Below are experts of layer 7 (counted from 0) of a mixture-of-experts language model. Rows are named down (a neuron's output weights, with its number) and show model dimensions 0-191. Each number is 128 + 32 x the weight over its row's rms, rounded and kept within 0 to 255. Numbers have three digits each.
Before each expert's rows: "comes before" lists some tokens at least twice as common just after its tokens as in all text. This comes from a sample of Wikipedia text that the model never trained on. Tokens count by the router's weight.

# expert 40
comes before: " a", " the", " been", " an", " also", " not"
down0:100170080091128063173150136130168206169109156149056175150161138193121158135121191136128126079156086147110178032145103118166152159070112128147102115126183100202083129113193091145101092133164129108098123206135103185119164123104084120115118077083106124176107144161176130145136024177091117134149123124097160119164155140115109102108095128144122160116130157123116116124095133127073139128122120164144123156173133123105094178084105113114076069147076158111107138120143098114154159087136137163112081167099095146128147122150142140152143164171145119141093128148151188140142160130079132160

# expert 39
comes before: " |", " years", " ", "th", " Best", " million"
down0:148137082143087124175138088152132152056158070140122120132122154124093094101045152090133106119134103152108125144129148106053125129114182173120155131086088152111153139131167166111165106160092070089123167118105131128108146033189153161176156134121103125130100137078096180103151093112142138090113114152121145089135147113151160189079166057144149111129148097130137122183103137094095117099176094126126117205102159091110154165138096201161122115107100103169178144089097147103095155084201146197131111129104100138139147153170107095118111106085147127091087127175106179068098087127092117108

# expert 42
comes before: " |", "\n", ")", ",", " (", ";"
down0:125088119131160101135155104116165152128109122180144087140140051151166142100161128112138221159120133077105188134119071116086145107137145147146174117129133167121125135084084110088113163164153116195114101158085127067096077152158160147092107118069116223123111136108138145144134174096103185127119081160107143093114115155117174121154112150143111048153116160112210142156084118139181091095111104127154156154123118177147136115143087095150195139130161147113143081145071119100163107103140108125070112141169127143138168135179171191101153103166133098102133161081140093161150076100121053117

# expert 22
comes before: "|", " |", "==", "The", "·", "==="
down0:119109108093171089167139099093164152152102154113199132136127124145170190125075100083152090110156136105056191121062156157135152164139077127099091085154128130103180138136151122115130104130178099121146127135145123108209094115142086158125189177160159102144128181123109079079085206160168092048152142171118108147100128129108115110161138135130135080099134073157111094122083151110106139080134079101116091126167150115136166091155146112099196134132125153127130136087133158109170160072095102137107119133125174143183180108106105130149099165181160122157097132051117108131083190080129099093

# expert 6
comes before: " the", " he", " and", " a", " which", " The"
down0:082182084125212178128119057110126116104102109143129146160150133099155044115122136092082148112152074183145071132125110141135116126147164168173125141131092140165092137137101126140108154149119159137094140110093146107139117185140126162088087136171122125164152171120126186083098138164049166099158097160127091133098156079113132058107113198156176147138077076104105174124132132165131176108090149158141147133147075134076093145123138103118092092187143155135085104211143114176122147142096120159132206137107144110152149161181095137158154131135133163147080128188084111107093111068128157118

# expert 33
comes before: "\"", ",", "s", "'", " (", "\","
down0:117077168101115150108190155063157109173105178107103050063120110122134112132131097163131129088148197119160203156090143109107138086110101128162188133146112084088153060122095108110174150100114131152113113106075119140123065095091087142121107163136127114135096068187183131160200132115110116140182138144131147123171136097186148158150113127073180114094079101100039140110150181139111183101143145166121151139133146134123144163138160131130163090134129111145126097090131125142108159115144106129135124113133106110150147193136072093173125164099080131151106132141068087064118149111197169156

# expert 32
comes before: " |", ".", "th", ")", ";", " km"
down0:109097212119092125110109098139106128099096116120183146114084141179168114139070151221147144132133094170115113105179139103135147140149067051089087071104141123176151096111120142121127130128098148145135186127163131143115151157152144117097154140172087166123147105082091102118118114122132093112103154192089147095103166156087144082148061115089125170113134094152086168095072131113162116142094164127164097170138120113106149150123055103183107182097141090113115201172151114158115124139138144154152139096158128160047120127140112134114051191089115154142069095104125199130149114182148151140

# expert 38
comes before: " ", "\n", " 0", " 1", " 2", " —"
down0:135098139125124077141124157067085200084126150142146159096163091131100119118135150076177122129197113126134084113216151118109098147154080107176081184132116070113187095135155128111159144103101153134166142099126131113109157128142169062111104128107166133111117123148138115129144148119175115092180092142115136073080139164142156145143108127109060156139217178123104143110116151094076088145113112111157167154136127210169091137110105149180119216158111148081141141151131093130154202132093159116107095120105198136172138123080103177146160133176159140112082124169144094103111138074124085144

# expert 29
comes before: ",", ".", " and", " of", " in", " are"
down0:134113146094128113137121060136113129149122113109073077118102116216152175076062150115118091140121124123196076106109144080138121159127093134181156126154122106114117120171178100148179120083162085133161132190105154107111127132126132117116169128129102071073135159124187168116125143135131111125142127095187125134071166127128098107109188104159132100158136083131134104153161182070136090094109143141109095124129124094155110080097062138099155144108204106142160164152196165136095084128097073101115198097154110101107115139148127100174169099107138165091140026133134140151147068080145149183

# expert 10
comes before: " a", " the", " and", " to", " as", " an"
down0:084201108072091173154149117084160142157110093086086127108078110113175089130070171144124179155095139136080131099119094096124191093161090098172068081094120140177129163129140157095117112149124108125151124120089148116132138191147157153165163115182137137128117124101104127148130227140066144135096129090099084095094075086154130116172111114110170168160220183160137208168091138141116090119178115143151115127138152114168133145118052166122118144104175137083101166125103139080155113165139109174147134097129169166127167105114106115141143137124094123156101101200105133103107103100125151094

# expert 44
comes before: " was", " is", " has", "==", " had", "s"
down1:094158174131103180127115146108118116150170089124166064099108110175073142138128175106130098145190088133161153104164138160142141121154089191135114146143121174114171224088110135127110071123074090104142151153139064172110152135103115139154145125121134113074132078090103169139144145125164128122150113109160144137066115141121111126090146119136123159138098115113161085090118184119104094178164158120103070177093125040157141139153093089139163136129137120172136132140080070114162119147145079158150167149125129084120078154123153106188197129149152089218079106140050101173116123165154079138

# expert 20
comes before: ":", "\n", "-", "=", " by", " information"
down0:100177157097152111059147114121104126176112068117122099150096135150123145107118121153107140113121151113209147114196165132100103165165118100112088122125151108143119068159112168138101166067121189131178074103092138136124093151163143098133171110158145112127165093149104134129108144079100085177159093158138109161099121110100163134129144108080114145115119164095065173129127097128057113162129076130165121105134167099070187130207035163154115116164164110102055139115094103063126116051144155116164137121123071129101132173080154174127182115202134135125113117121105110168115135166098155122

# expert 21
comes before: "\n", "-", "|", "==", "The", "==="
down0:097163088145148159152160098123111164132128146159236091149084154081160087161149160173088170121132099136110134162139122069199132154091156180140110164191111124162147092143128147088067110103094192070135097131146132128131111125158104149110119164136150128138127142128127143077100141116104112129137123168065152158155163101114141156153112086102141159130101133116058113064157117101143141137096123193116109087104143173124061181126062155119125135153116140163094140176101098129154094067105113132129131117081101123159109168115115115131101219117134132114149108160145205191142096167109078212

# expert 5
comes before: " |", ",", "'", " (", " City", " University"
down0:115124139134104140034184125096166151121154138101128131074118140100115069091097145115144129180183117108105154174164078122141163069134136173122171204112188127146140098093099157114079163135187075075087152136118114123119142099123124171126059135136114123109087134172128091088152158143143107134125198063118123102122141131116139188105109132106099172102115101130134118151104144117091144153168183152135141086091131114255095103169185115114166097097185137127097187105172157086111177174113110094149120090177127153115115121113098163111143163174144140135143176069107136115136122109148136104

# expert 28
comes before: "\n", "==", "===", "|", ":", " =="
down0:103089153168166129118073107101121122107114120136111185115124127171117095140164129154102075119090099125113141128119139126096094125087129094129179137117136096148086100137179132214160147084114155130081075111146110145101111170124145182104162102092169146150174105045169110136123054139127092158183142156090111172142179124067175121131156179160155095110107118148112140121198148100156092145069064149105138192118117126149141174127108089132143145153104086066158142124087162080119078109212184107146061131146115086159138115121084131180151141132132190099086182179127092145115156121129109124

# expert 34
comes before: " |", ":", "s", "|", "(", "The"
down0:165148075095139095140097135083146068169183160116121158099119035137115188079118098142123128095157131117071066122077113090108125129094129137158143165144169068098140154141130152141150122138148172135136100136154131140091068151120096164134218114172140123149181162149117156123108179119152153157102069068107115139161115132118087114133128122157164160072107133159095041149118129127101149081105113184148132163103134182111163154136102095126125108125157088089189125123114069151140113132044103131132179144131063155115137057170197168114148094111092125163161167150129159119102105132174140128